config.toml
moe_layers = [2, 3, 4, 5, 6, 7, 8, 9, 10, 11, 12]
router_z_loss = 0.001
positions = "rope"
Below are experts of layer 7 (counted from 0) of a mixture-of-experts language model. Rows are named router (the router's row for the expert), gate (a neuron's input weights, with its number), up (a neuron's input weights, with its number), down (a neuron's output weights, with its number) and show model dimensions 0-95. Each number is 128 + 32 x the weight over its row's rms, rounded and kept within 0 to 255. Numbers have three digits each.
After each expert's rows: a language model's description of what the expert responds to; "comes before" lists some tokens at least twice as common just after its tokens as in all text. This comes from a sample of Wikipedia text that the model never trained on. Tokens count by the router's weight.

# expert 31
router:091087160100096100111155094162096154163102111160162140155155090098163086092160097093162088156166091094150160168156091160166163138161160092115097093112169093159106166108091161098160098159091159097104088094095130090165086157158159156091098162093099114162166096093091167107093159167091149102
gate5:138154120120115131140162115195124142107134153170089138155092094117168112100118100134168158128168067096074105155145066153192171115213165109128105105169150103140167174128101109120144129089045134129078147129118129110168049165119154150103159105108150141137199136080137148131154164142102155091
up5:145141120148077119178086101103143164078115122143157122168130120138214094091096133137128168122101099113092093140011124121159118146194105139144210127151146144123082164124142124120126168106125111069095129081128165154137095097093152139091150132134101070144183161177106122144141133116101130072
down5:115129150124151170110115125133151162106166087139129174142156155164126162120119089106188118068131081149112135136126115112144134071095104133149073121100150151177122189150141162156113086157061156065114156156063153206179152148137134193159149062128085069136123162158152097144143149126156109088
gate6:119150088075084103110137115094122146189091142121118123215139127157169093121139113147170100181149183111144107114135085150126143084209178114125115117136115134140114178118186110146103100160083095151142098116085156122146138155129131158135066185137099175105102097125115137123111153123089218064
up6:134157176139112109137163128102098166135129081137181173181063163125138112159150156132129079194138138155093137148154168122119140133186119166183164148119149085174068144112153150172090171115133087146178167133101124092143084077128094128181098126167097174128185182158123116139086087137165154120
down6:132117133111126121106162091129178159096128096156160154161106159116143076104058090154159186126075154104142190118101146052145143129201084135128143100118143135125126105087143147112074095118092113154155157076144117120049138133128148095156172177109110089109163180066185126148115089144162101139
gate7:062113166139079165132182066108079199123100118129128134156121124090134132033142135165180103129139081081111135112120088192133082075150147150139107149124114130201124141146130136121102129176137178099102147118104105101152142178164105172092160139113103134153114125124153157167078117130093199134
up7:163187113098151163151156078135146161167129200150173143105061122093070128133166113095199108120100133163120133124144124142125140157077164113074117176135102105078124116128080125169088146165112162103161169150116153158137178094098136137157075098159126177191085090113112102166077129108155106142
down7:188092153123146097116112141156111125190069148049134172168129155090204128094132135168105141124150111108103145145091090078158149129108147068110111135173187149102120130191109177103123128159097133120098070075124152175144094138140150086102087145162136133124063111137122061131094106115095133161
gate8:074091177103096090085179113149116111101135171125151194088177103108146171107159129140114117100084097107160175147078131117197167108122096112149158124159118113172153114086116177113102065192135098131107116113080223099129161085150134115133151113125111142145144129077144128131051122137109114108
up8:135093158152182110117119099164162110088154090147115122145146106120170140163131095159106106034117155079144122037069181119148115109109135119130129099072147146100179171139092127088090105117136130148141136114110196143146113085157128065106133171135124154139117127028100128134154149131151147063
down8:080046171116137115110069118137125101142135131107081159102113122072176152131116148106177113105147179107176081111092187090159123168129143085130126164137183090174104113145172114150130124090120110118120117102142165119095135063145113083081169067131094095171161094149107117048140161155144133146
gate9:125109197096158089147154127133110124087119121111157172158139112112108125087126118109139156150174110127146128218158126117097091081187105151176105107125134124102067124190120139142111122087162125189034105155101096091143107113108155130127082176118083157186179117075165122146114123188111122099
up9:166135145131125128146109117099119100099125105100051159103111089097119127105061133134090093128094127075153077084043116129109141125151127145113124165150144133124172151187074155091099152111210124140076101112046141112148102069106069135178176135123126102125169143109143166172113136125128112080
down9:073083190125111151129128117136167081133166155143147195129086155137132137092071144122096191143168129153163151057100129130106126093142139124106124113095137168179088098159107147154085115150163127107173115182084171120176120121186107132123145059117089168168159113138126097082155156139189169098
It responds to: Final pipe ending table rows and |---|---| separator lines, plus country names and word endings closing a phrase, such as China, Japan, America.
comes before: "\n", ", ", ". ", ".", "\n\n", "s "

# expert 61
router:090088161101097100110160093164095151164099113158159141155160093097162088096156093094163090155165093091148161162156094158164162137162162090118101089115170090160103166106096161097166095156092162096101088098095142090164093158164159153092094160094093116160170094094096168114096161169091151099
gate0:136147180127123152177164091168043145201095170122129138167133088138101161069109118089158113146116112132160134080192084169172121174151105104148085092137084146129075199087140172123122151189135175086114122126125149162140130097152122138141147159096100136134164139140126161089149142101062139135
up0:145151117123115172119142150118113093114105185113120156141154125153139146123094169147063100127134142149122140134114170126147172111169112127112089076058111134047075107145132179118075209139093121139164132101102105156094133170129121157065158162067193066129087148084136104172116123172155171135
down0:093091104117180173133140140108151169104124108152118114148141108199097134081133118090136126145096112141144153145152124160116082168131116094203155131173154112095174100148124146096177118092156139197130159152080076157182081115066092172122132108133119127082181195125147178137075140080118134173
gate1:123152166143099116172191127120105163233081137202150108100126108082165104147137162141119167097158150088084166158138117169147083131120142127105098106163113123168170136191105118129115147199152147166125116121126143110124082165132193115139067118109075159154147109095158120121157181129144171097
up1:172114165139097111128141138160161044129143138110070177157093165164123125158151140083128088084094115120162137109167137116102117027094200112194149129171133111122154132128141149131124105108140090079132130153135132114118097106176152136167168148069134109101126112154090125067093191122123176077
down1:142119060180121064170132145212149135093126126131123186158138094091120123089169174149114097136125113104113081091128092125158130140127160090131096130101153138175108136063137164145176107128155111136099148151167140180165125098065083180113144164081119102164124144073144127112039160154117099121
gate2:147092139149103148142132123158109097129096171196153121098164137093117140134189119134175123145117110133140138096194154123172170175208139131134164135120152119198097153136172108170087094096172126100110074128089094041143178189138138143110125187088082097110114107132104109116098126122076126092
up2:124174142124093121128129121158171091093118105086111133097085105136118137145118114121135094150133099111172115137139075150101162154042159108108057126088091131138216120086078151102117198165083119123160105180150076095151108084178193151125119142165152122152076137148122178178134108161139122094
down2:131172093157196151122094125095116146149142100117087071127142103107179100140143156166070118131103075103127135132124139158164123125162134123214087120121163132195139079078144138156094113113123140118038128065118123135097151187131079104107155090159146142123042150104162103147148124126128185120
gate3:153105164058124117084148104118084182136132131206120167173121088102150122124157140153140116135153077108183173081173140149135089157097153115083131127067153119137209147149127142083146195154109143084117101123139131097135099161130171139095158131099129176067122123074112196144140165149106161134
up3:132140175106116157097148162109095122152120121146174198105143139130122124131148101079064133113128098122197142125101167100134075116176148185157123090105155103123177039111102110161118103094174152103086126163133146113124193131108117118092171086099144223100164129150110122189123115147115172100
down3:214062153113149106115183103180143210170160164133125132128139137141140137127152070125139174111136066107116118114179197146091110082144153137106128121166164119083110131116119167092125145116056126137105134092101102213147099166119101158077137169119120133079140103147131103129136082171107118138
gate4:071064177125097037064107167090116087131111120187106106164130130159133090141194071080157113122114106084163157149108139187156175127116137141089092106068150136132130107091131133127106137135148181112107127106116145170113136164151118104100117131142075116126120112091081120133160145163088141203
up4:098092069118149113165142095130101136122155159099146107130142162133074100108171174094153125156156130155131099132129094117100132184157102158147119133226115167140244160138152139078136143155171137153175106127117155169101076103144139123148188091112185096108152153077119158090161096168127116119
down4:090119144148164151168104119102125132113137130120190169081167126124077108145199121182083111161091141185110101106120137142118145133133108094118097096163133143132097181135144199158139114142066114125104168128068091092114186034135111158168167119077151106118147171141122169182118137144169153095
It responds to: Later pieces or heads of nouns and acronyms, such as (air)craft, (constr)uction, research, work, -ment, RA, NA.
comes before: "of ", ", ", "\n\n", ". ", "and ", "in "

# expert 60
router:091088159098096101104164093160096151167098117165160140156151089100167089095159097092160089153168089088147159162157091162161161130164160092112104091111162091158108167104094160097164095157099161097105087092095144090161091157163159154089093164092096122158168092093096165112100164169088153103
gate0:089072169173097177170100137123125113183062130139118104096181046134113155059164124091142154186118139174108120166076140205129153125149067069170135087109138174118144150156119133132156157118137159083128100118134154136106087113138110116114146144144093072099119150062089138129133144133114152130
up0:084159149135125177093114154099084155152132093127150068088158100125076131156091125166156109079121153143143106162116141100117129129107163086117132113063108107200125156143128115183154025151140136148085118120133146135114138158102135117138032129154070047143176143164134143106134119091103136086
down0:110120151145136162120155055110139147128095118170118155128158135162113105171164119129100196132119149190107117067175111099137139114191188156178125164187084137145107108169115174118134128153125141054217117114104135100150084134131139087115117153138216163101096136126142142177172112109103145121
gate1:132107141101100049046150125107112122149155075134139170144120060129116098085128103116140088119084157155153158104177096179148123152154131134096093091080140149124147196110102145104086148091126132113145120137060151156199137136130166122123161138101152120191138128089072116088141114156126130039
up1:132080117150128127068145129104190132110181132129146162186124093183137132091121038113139097116144150121074124107150180110161131197117090156076121143098076154154097191154104126126092095154107088097131164146122118118183197121155107164113151179077122162105089168168135110123162127126124137090
down1:079204123149113158168086166153139126072139142142061113139132098166140116101133127200137145168159059183132055143091161108153189133111120105133167138145123163114095145170146153141130057070110149168128130106131186117140140117145162071158070157117139125134105139080110154133151163115104115082
gate2:120097147113122085121185074169145161147124153126105172238161157073154102131125157105113141164195128104155194164193134136141142140135083137098107112107104152148151139092096206168176111101113153126098147078137162110160092120136162120187116142108124159114113086130165156110173148168102124147
up2:074115056147114158144140075138140121121113105151130160203149168075170164185120151157065137097160143129097153117168146124135162071132100140127128131074073171126129137084087141106180141061202155105133145122173157177109107086138131161144172106163151161124122141112152174148109121169136129176
down2:083063081098142096080138185116133093112173111114088138215135096216119110128089182081098124184113131144122126108100149133108138123163153145193139097130108101193108160123138120097130092123144127163064188111123128095148166181153133109085117165120143126175150099103145152131128140146096086093
gate3:114047119139065123100079118120077158146132062120138158179143143105121092141162119102176118192157121125124153119176086140138131119173171133144095130136157118151100158116162137126144114122144204137107142077145106111130084117098137198092112138143200161114085139084123142092059165073121157078
up3:130143133122120082098168086147182101077199145126083075098109087082091127162148075136125113089081132083059116102110079173102104173092193103062120129086142140130120148189133102073118167132129134122136158159151171071171142105172168146173140087148122150118138131139132146102108158106126118146
down3:088199099152178125171130113128144102119146139105165104132150138098139136101125153094195168142131143103113087171152164101140114074141101069184120181158073130119106121189097118113143155196153069138125141173136117078091129120133148132149120088071175090075150168193141149130093100095108162158
gate4:143118175091079135165146137111100204140136109144088186104137119074144143120120107138155095100191100108099122149175124149138085146150111144167103128091113138071102116127109097052112043146121134119111073131159115142126113152161074194123125110117127196148149096133108123070153162142076200111
up4:130110161174097101122121115136119079071077177145162106174071151072107138147087139132149128077100113127134152121151094129130093138141119129077074131202176149087130073153132117115161014170163072110048126141145097141122114184089116097142149130119118131128126106086138109094138107133119093128
down4:119126115080110123151193095168117139159061148136102116116162118152128145063103141160135075079157112102121123131099142094126185164148145190167090162138123190128115128102122099128201162115133139110123161103126161115101101137105058116091088150071084089104147132142095176146169085047166101127
It responds to: Word beginnings like struc, inter, multi, plus digits and labels in election tables and infoboxes, like Votes, Region, Density, UTC+3.
comes before: ": ", ".", "–", "-", ",", "ed "

# expert 21
router:096089164102099094106161094159098155162098112158163142160155094097161088092158094092160089152165093096149165165162090163158160133168156085108097095108169093156108167103096160098158096161097163098107090092090126084163091155164161151092093160087092115158165093093096166106100158164091149104
gate0:158123224096118134172149093121127141201130139114129163179130081108134129125129066090137096100135095121160144162094143175125157131217081123147077105143101097218143156071114128121187116140107181121089155144107079129140081174126111106137091136115117091135110101071119135111110157119129103132
up0:107118070140172127152134120109126121085109075140181100105155092163134124144140198150159141125139112156144152105085123148147119120147093129126156146131119128032208135142142118132131155161045158188099141115131218124173095156089142167151113162124166115143113088155140189086117095168126183132
down0:137137167138122095125110119108071137158135141144092161161090097112112145141106117094157128138135193126136060155127165126104065141127076141121119150138114162184197169103192053136127175121106156125151165135086102103141133086136113111127042093140137088085142110100091146084084210086110155130
gate1:135186117115116156051203094122103111085102131121140110112153117136153129130178108115103074089132122124156166120096103133136171129127159079136132081115146124122156138141166163165098145151145112061106144087101100108166113212044155170139148135142113116202142118131078139108193173166113078119
up1:093172177124171050213131094171090146152150140126049068184125143114115136181158086159142103155115140154112159107140096133090119110109126121149124135088125149131109136107153094101116059107137115076161109102168179125109149118105121151077090157129060118114079116142136154068092159129105098147
down1:060138083092134099138105178140143137111126116115117114107130127141120122174109099167162108188154178111111102065171084124090131123077105188130126083107146116135108119097172048063138143169139120125089108113159106135088162160158113150160092107153076064180177153137084116199141125144169131137
gate2:143147165124152126162160130134098167109146177115165191116153113137131139074119106159177079182162117061183138088124144118122046111110170104157117074162123080100116104102105145120123036182096094175099136087134099115103073138096136166132136120168113127153103093111055125132107146148100109141
up2:188135137118140172159175121091094157087126115149169150103173097119108148125125087109123136168141126180144207150097133138139163139106155096156155133064112105090135109141124155160160149144177144152141132097102099114144093060136111181121168147178194171086137197088125049189159137152150126123
down2:123128089131079181125103112105087160102128097177130133162154113134102039091142124105155177120065125143153138180125138127093136171138115092127083105150086088104070127106120192182085208138140144091098102129133120190153146120103121094129114155165115169114164165151139079119083099184110176132
gate3:117137142186101132157103065096077170094106134125124107162132121093173130127107138129115162137120097141179209115087105107113166110129216113171050085104148135141119146063149179176131171167155129112066122139135104131100121128125140120181135121156062127141184117110072134154131125175151156089
up3:136113209104116200213142129097082128143161150139114115155148122085088099166114137122092119130100118119148086107096101131122102077128197112079163157062107110117154125178132170079144128142111113108170142163193171063140173162156111109101132092111118160180093136145116174137149174117140114157
down3:094091112139135093118128079121148106170120117094081132126041158169154167090144136104147134123117164088172085125109105108046103154149084199102150157050076128122111104169172137091120126191101130096116133127101112158155134140117172096182127127106095112128159100175166138084096155179108128094
gate4:149103122130136104104160145124171168183055087134113165200163108152106114129130083074073155120118097101135139134146118127121146098172138144143153151134172132175035166102080153121079147124153137098092133120075176126146097164188131169126126144133042145147109172126087140201139138122142132147
up4:124062123095104082175175145178136096139092196132153137129127145051122115160129108117108151110141135068066157126114124122082103076085118094134148138106152168165066096167115092140119049141140123166104123098110068107089126116116061148148126054140111185091119171134117123116135155113133154149
down4:090130096114119112135108171117130101169126124189170092067081100089154074140113064091150116172106143054117155116100197099109150083118141119203157141131112141079143118104109151180171117084139133176135150094102092103141187110082147144096158148114149146071138129123105130128085129158072091154
It responds to: Past-tense verbs right after a subject, such as released, defeated, acquired, founded, plus apostrophes in possessives and contractions.
comes before: "s ", "in ", "the ", "as ", "by ", "of "

# expert 18
router:091086160096098104113162095161096159161097118162161155154156094102164085094155096097162084155167090090150158165164092163163160130164157096112103092131170089167101165104092161101161100152095158102102087095092143090163096157163161153093094164091096127161174093094102169113100157170090147104
gate1:164120116150079149062121159187131152147105168174152109159174089091084133150128144172151081152134063108096106194142074146133158099117108140150082133142115139134109146043114095137076142136096106146103130091093166143162115191114119114146092131116163074204130109071148139096124156154140163152
up1:111095171132118168131092107138166098112128114091103145102142112140140066125142086167102210190108152123112109194086159110125050129131161176126105108139111110172129129076113147093131145114096096138171136140155092153167143120150125132133121125188126221222155154135151110161096170149097159109
down1:108114067122099115168131152123194118148134111087099088105162162138120103152110148178102104100157172103118182182124128131123161079079052159088129078119110135109065149117113086114118105080081175123123102113086148101115145148120184118135145072121098099109155106129161099088149057143196085147
gate2:132148140093173142121120152194136105088084123172180132186101122114086127160099059106111081098104123128134130161097086168140115152127152090165108114168138107202127119070144156121192101171126116134147174096108133131112091202123133116068113206162085125141139132057169146104129145148117102108
up2:104142088115126100155120143146131183149119196104132143171107087105117090150114174136130141126104132152119168070106107156120153048187106137149182104104155111105056092191135148149120159121125148158152118070155141157122165131161126135094149102129138180096047147157133155096025108137108124092
down2:172116131130107147098163137139082195103130100179110173136153135082152156091104107147125110107102128179147161144178121089097120100115185119145075073145123121167102143116135133123179148126073163083139119091176163137053116116103148103099135084132105162106092175109207168127135113207100164091
gate3:120094173086146096099107099120133170161119145151157130204090124092134147115151098057106113107199186149195064118106082167161167147148148077075140077103176128086157147160147154139148128179095119176075112131109155173117136123131155133151113138079085135144107133092143183146087129147144138122
up3:149125107131078090195124162105065066069143081073139134095160133162170146109048101137126127132099131114137177171131141149167134150109100143149149102195107149117092126125111171111122101100091157061158085130145087122122161137142119133100160114123127068202130098137175108142184151135078091143
down3:073164137108106123204142086196173138190128141117144088093148088119045179118154088124089117115147077138118159066170149162108154138145065099091166124128143170158127133105114123144114162110158077139101111155150136142081124110088121121123097099145146202124143129076100119140138063100115117165
gate4:096137170150137081185125092127089119197109047151184123126143081122169073144106075126094126127146129109126116142203100168149171121155144090091089057117094125131130182104155150070130133150105132135175090153135115094100105167110173155134100138091115159116113087146139175137064157164120133096
up4:034155145165160125158057129113091126148113119117081136114173146095131084121088122114109118093125119154095090136084138156117193094176085161125121131084195094151125115145127063160152121134107105153180063094186196060131143162152135078153119104107107153135156161112124141149137130097139111093
down4:123155128096157192094096128131134111146084034120145104124133148126134113144153144180146084124144142167166134059088104139119141107111091182161152179146136116124125046092087060071144082177116130159035104130116113124113147099106066113106162111142105091167142144127121153179132141110105143123
gate5:089098169107107052153101134114161105095133090133144099140124059158135117067161129094153107111123109088167115127107154167190098081126152119213091066118128130092150133185115138083132103122132166134105088127126120142151144186166158163146131084108154104128088106137132113226069155155131149129
up5:147043175105121126096106139095186154139114038096181120094172098136097148163143174126149114163106135102157130097107197096112135148121064097184041114147138102166164098100164112128138110130144142122168131103140167118138149186129153102121105110094154106128122151096157053147129122124178107107
down5:135158083145166160048150180202110088121162138144135074124162168032136119153054151144104106086122128100144193133090127160173107120078108142097144156164108136125061088148105124154143115113129099138079125124133134091095132105144137130120118100130184119199134130108139128146091175134156088101
It responds to: Commas and nouns ending an item in lists or phrases, like voice parts, instruments, countries, and words like students, university, Jr.
comes before: "and ", "in ", "of ", "to ", "for ", "with "

# expert 51
router:093088157098096100104161096165094153164098118162163156157156092099165088093159099094165091159165089093153158162153091161160159144165161092119104092116171091159109167102093162099159093162095162099105088094095150089162095157163160157089092160092099113159160095093095166113101163168089146105
gate7:136153118137066040091123150097159129164120048158111107200104121064150135144187072123150184182133125128145132097107081110120139151133139131135150148096129119176104123157127065088167132156128100125061118087128134144185115139139158140102137168119145076144161115146126179118154101160110150057
up7:128156118154125119139108149129104118146119212167121108116112089176114100121215092151181129124158120115122090116112118120166108157086125121099154129129114107029137096076130104104168110094109076160166097137112193074171129112100183119138097130144066189147155131135191118129078108147107158085
down7:095105112146108158092125088117209144161140137101073103152136125098089076166125124136133106063163152061147129141153133045100138156106136092163064124183187071134089159161117122111114132125112118140131156171078174109103172100174123159139150122090161113142182092129078119108180151105131144109
gate8:087104169095132155144099115119109143133079114122112185116150121116152141105187122117182073124121134148124127245156143127125104154114087122065101163079132124103156182142109163134094099148121098152141145086144109115143104164175142143058133137109072151196095124163085150085088116171099182101
up8:181137102105070159129127191103103166173119087054106198090171147158096178099144168098139139147110141135125144157136113155157100111049094179146149127147141148151094170140144142155098150114149064154121166119163141131165132209119145128103118076158076088119125166130132179084114104115114153101
down8:159105064106096138179144146111104155113117104115062088097178094140141072141149161131061092120144118118114164137081150090188076159088128173158136135159162103153129143146142120122089193050129129114123124071123108117168080119101145120069156184132160110092145110118124131086121164072134136184
gate9:121178108140085131109169156113149131135070079135136121185125120090155109098151092086111176193101114103095214139153100134135152099141167158082142146077143115178092107117124133073162165141134182099045080129120168146142116121154115119131091123094113175154157095112115083174117192154130164105
up9:121102108131121102132102091161097121165189171170179142182075111167120071153139079173136056155157128095109100105157058089114134157181139106139125149091078134094134142168167124109115112194113133124154133142113105161119093113123091122121082103092111138112127150122129120170181096101193125042
down9:174128085150118177079132162184174158141098099173113091161112147130109182153119116119108119168131255144081149102162121100116141130155128124117130198081126116100153147162119111069162143127136128144194150095101111117103154151097172134140079138114080126153181135080155136171153126095117102102
gate10:111134116092157139060174100167104156136137135120128174088103122126145169069149096084086127156108110085095121162144068129118169148190169087111117132106134121119103138030130166138110068133131161153053174129119091138094151131157144171110147143128087023152139150112112131142098172123135120124
up10:147100112138120056133139136141130137111110103169153119202149113135106093127184153162082129130091151114105103158106077092146177109106115158139137190093160096089091145111122083173096084110142176106179107087126087126145127129128172078145085117141143191209112110111079170099179129096111065143
down10:088140151148136133143157146166129101097139136164131064118106134156168161092136063197064162143155153166083161146188093121105179052095110138130075126129129084144110129130184125118100169120195123189173128145198106114126108132149102097132100125087156135089155136100144144188163124146145164107
gate11:145137111151127170189108105172062142189153156189135119174123137137170125144147086130156150101098137142144169165117097142126154093143164147108122085142161119103105162108132123123092123164150071098155138109101142117160121161127255124142107194149091154153158097131072188072145157147122102109
up11:128106101146084152186105133052109093155125163125083175146126123130117092112120143165144158146119117142105129219109199175127097162115135113125114107098112133114164155118155086127083119158170119085181151140123213128150117127131201122121112195131191135138166136119044154131130114129095091161
down11:077147081153145129137163109131108099122138132126116155142144127129136104109121158196194070138156134159183164101176154121159087117118069143084144141075140146156133214090195084124120151148134082098139132056109118123113096070140204161122162143147085146112178124108125105131109095119173179127
It responds to: Years, days and numbers in dates, birth–death ranges and sports tables, such as 200, 196, 13 June, Oct.
comes before: "–", "| ", "th ", "0", "8", "7"

# expert 40
router:096087164098096099108161093163095152165098128161164141157154094098163088092159097095163090154167091091154162164160095159162158147164160093110099091113170095160103162106092161095165094157090158101102087093094125091161095160160160155088093162092098111161166097093094165113097160164090153103
gate1:141125255094090150125163095170131128173092118138164099120085080115139128120139146140163110166152132135116114152144106100159150101181158117097138124116112077140155144081157134158181073143143139091155133151150070121147069141169166116132135133060126100147131114097115124172152179141110137153
up1:111141068103147124182087146151113144132093140177140190094151133082168096073157132143160127131135113118170163146139144155122136123087166155112169121121117086081172142170152152148145160131094059180143129065132085112144131141156155202072155152155123105115135127120161113052141133126085168045
down1:158147139150187182183160085154104176199188141101095138115158095067144081143059157111141115074133178104060164087118151099119120116119129120127161164146109166167173126097127128112107091107171153157086136091139087108151076098102136134104116109127095127119142141105181159105163124189129140085
gate2:150089141121120121164087130108154165097117081117098156173143137111166109118137137072109101146154167142207133129146151154115145118177125121127120131135129065150089164105085188158102159106132102176130082125125117113124108099185096179102122132101116174125122000109111132127062102148170132105
up2:150165140169172131138151084119146047151129122151104127116114092119090156130158086124163133084154114164095136108130117110118116158138092125132129138155111078172214084105128117137229150170148153088088138116129146145084151116171129182228166146165155129143152157156101075181143122118135137163
down2:160146085087125147116144113128080119062119139117158100117103078166100158106122107196096168115111105174125170169121070168144132156119121134152132141223115121133119148160096075156156114088100126148107157188154157182098139155115159164145088094168158087094150142171129081164160143103067110181
gate3:124156106120135126138179102150109119141097076119196164116122097098184089106164114166136128142144088136126203116173135133059111106093132113088120104158129113147044116081104138093115113117092133167045143127134096155133102099141148130127146232129119123100120081130134141200070114145084154118
up3:157070085083148113183163119116124132133167066101172173102168118141149084158090124167105086098124125161135148145126104140109109090094094124088077098143093204155118140096104164111124159156066121141049166158120129103081177125169129102129161147171139076102116092128140126166145115080119193108
down3:156099164105111142180189074157102133113149167115129148104147070052138143139138112184136114126183125147143152125161096134091149144090116166223152095135149120125144147175110151144109112097104163094092128100142050138181100177194092091169097183138108153158132144125129090073144115104122120144
gate4:082133199106104119149186130194147196142137085108154108156152120110120115144114049137120096159115127109128153158155131149095139130150131119145126139050141114139154096145084185104187205168110148135133155118171099113152056131157115164073134128115162133155110135122078161156105169111104196161
up4:169104170117153158128156078132131160145119144106071113163175128133109140125116092106141152129095137157105107103153130135080142066102144121132155120064121129154157113180097141205189198182095173144148122137179073145151120082156097125111127100127153161147147109159080114103141099157216200152
down4:067110091158112114132170142136131094120097150108159134157144079176150141118071120121083102184116174194142105151106167072140121166113147146119202156142139177121148162126131202134068129220149167144179124125116075112140091105102151120116085126139168127142120144149177121168151169113080159138
gate5:084110157049111116086082134149133158100124146124105132161172146180145087144131103123101124146158169116171186158150120087113189103143142092123069109092174119102115146129101138100181084184074181107143092144140101128220108103139154056072098130114119081112126130096128164115127143123133162095
up5:119102078102066114134129109123131097133166174100170183161118140214144123103133074090101102130119107123140127194118097097168096118126150105067124145044087083134097135102146150087121139138151169119118130085139125165201168146119106138056147127100141142095114098123180069108089096129110107086
down5:106145153147146145131121076159081120174069145122123099114091152133091155124076077091086111079110057078137162181118132143090123140144091104147106151135152170133060138165100106077098198120107129099091124105084073086079117127133139109152143100101108069139157087069165141128116151105097182120
It responds to: Acronym pieces, digits in years and disambiguation or section words, often inside parentheses, such as LSU, CONMEBOL, (age 51), 1898.
comes before: ") ", ", ", ")", ": ", "–", "), "

# expert 2
router:093086158098101096108159092164094155165099118164164149158157092099167086095160097096162092155166092089151159162160095158161162128163160091121100091119169092157104165102091159095159097155095157098100089094090139089162092159164159156091098161094095117159163092093091168109101160169091151100
gate0:140076099117112068092095148151117187149119068112127122156109119074152088189090146132176151178103149148186126110147125140153103149176095122151134140156174098129122143081138164169110134057090106117082125107132075080110153123131109154077071117130158082137152116086074150104120113125153157045
up0:142101127099069117146133106200134147168111122076096092113194085156138098129154142147168129104120114160103122068168157086140173227096130128132128103103180137145128096082100102121133108114189153115132107139139066119124161084107154164109097127155162196080116160127163132123085126143129048118
down0:097124141181095113082134111098108120147143123139129141040165074133113146135139122194167122167097074142132150160098124121165165103168168056113124130236134183128094098090120106143149125165137195131126153136086089121141153153103142094124129149113081111161166178135161076163135108101114140173
gate1:090149060142135123114161133126152122179152141189101122145093121030116111098093112088184094077098161090126148152144115126138120085198144110146128085077131138150097161155119146021143138096124119074084080100077107119105116094101134108102095117133108166175137101122100162116136085133148113145
up1:155114153093139110130120160084107179145097145085071124135115188110104158106182140097127096160101196150134081140184107116131140170193070133151171128133102127101170087137143159138136128187181117099043112144130082104116141115111129082153088104154126077112139080114123164141156168151172109189
down1:133088192096227149129134166155157151145143128111137115119139137189130083099134132151110161142179131158097169097089162107098056111158120169147090134053116162108181073079127114114172154083084073116123109129100110138087119147093087129139125133132146093184094164121110174118113089120087112118
gate2:133119153108154104135150142163094181174091084097152115155175126092117101120183120143163131106175139140151160109135104108200154126131125106120195138136092102090125162065176149138183112132137115108093079172148120085136099162161192161121151165101114023099126161121105163154105132177074135116
up2:077142179097117135152112106170087091059107191142058141163153150102152141111118135113070164085132117110139138138193174145141106151163094105139129127154163183154117187124130175138205151115072140159133128146105130159123153123127040137133157104097112146138131059138140160115105105121195107149
down2:145127135083129124085123081166171125115107129161162169145145063112063132108103129145163163168130090061107147156145164082163177104143130117117160126120104104121124168074145147177113125155115164170133177204093110097102178123075211091158157066081159136160113119127108145135153124143141118080
gate3:151136218080152101146173130155059194165088111119140153107125143153141106187109088101142162092126105105139114118137087138169181186166120131113095089120124119133013107163124117084134077123067133109148123127150160074139130111106190107124084161089071134124127104116132137135127113131109118147
up3:140160098047138110207128097106133098104105132174124105128136105086156135094122115111141142101101161072148114141074109076121105169116102157227176131189112127213099117121109126123111125102167168132141138112136120144103136209099085117069121106114117086144152166168092140089106153137113141094
down3:125125139143097084119094150166129128130149155199074162139126089109182151113103152149065158135108134147145142116120138127154158108124150163179130156153120067118096083067135147115103092133146096052124104139070165091035175146112151075101092087145161194074096124158117128159127136153125123085
gate4:191098178148165099149117130116092108123143126170193086133118145133138112137145139117161180146150079109147113110137092192169157121077180138075114122111143098166147100098086101147131166100087124092100131107047110116117103141138163067107093172125118102137111075094188175125105139105119178050
up4:094129072077145181127119083102133131128110155170139129074155099147143129087089118121106098113126146156153152197149116090128104100158140139128080086081119122077117150133136156198106134141125137132194120146132136082119077107147154170091155157066094162135140162125165072174169043122133137203
down4:080192143142106093109066135104074102171063089132202097117158120149152156173175117103147177170081103078114103154171133153121174181166181094163144176122111174117090134179113167150115144124122120134130154174141141139120162111136139147101080091101159106135143137158121158124162116155107169189
It responds to: Word pieces and separators closing a name or list item, such as Co in Cooper or Cox, a closing bracket, or a comma.
comes before: "to ", "(", "of ", "and ", "in ", "for "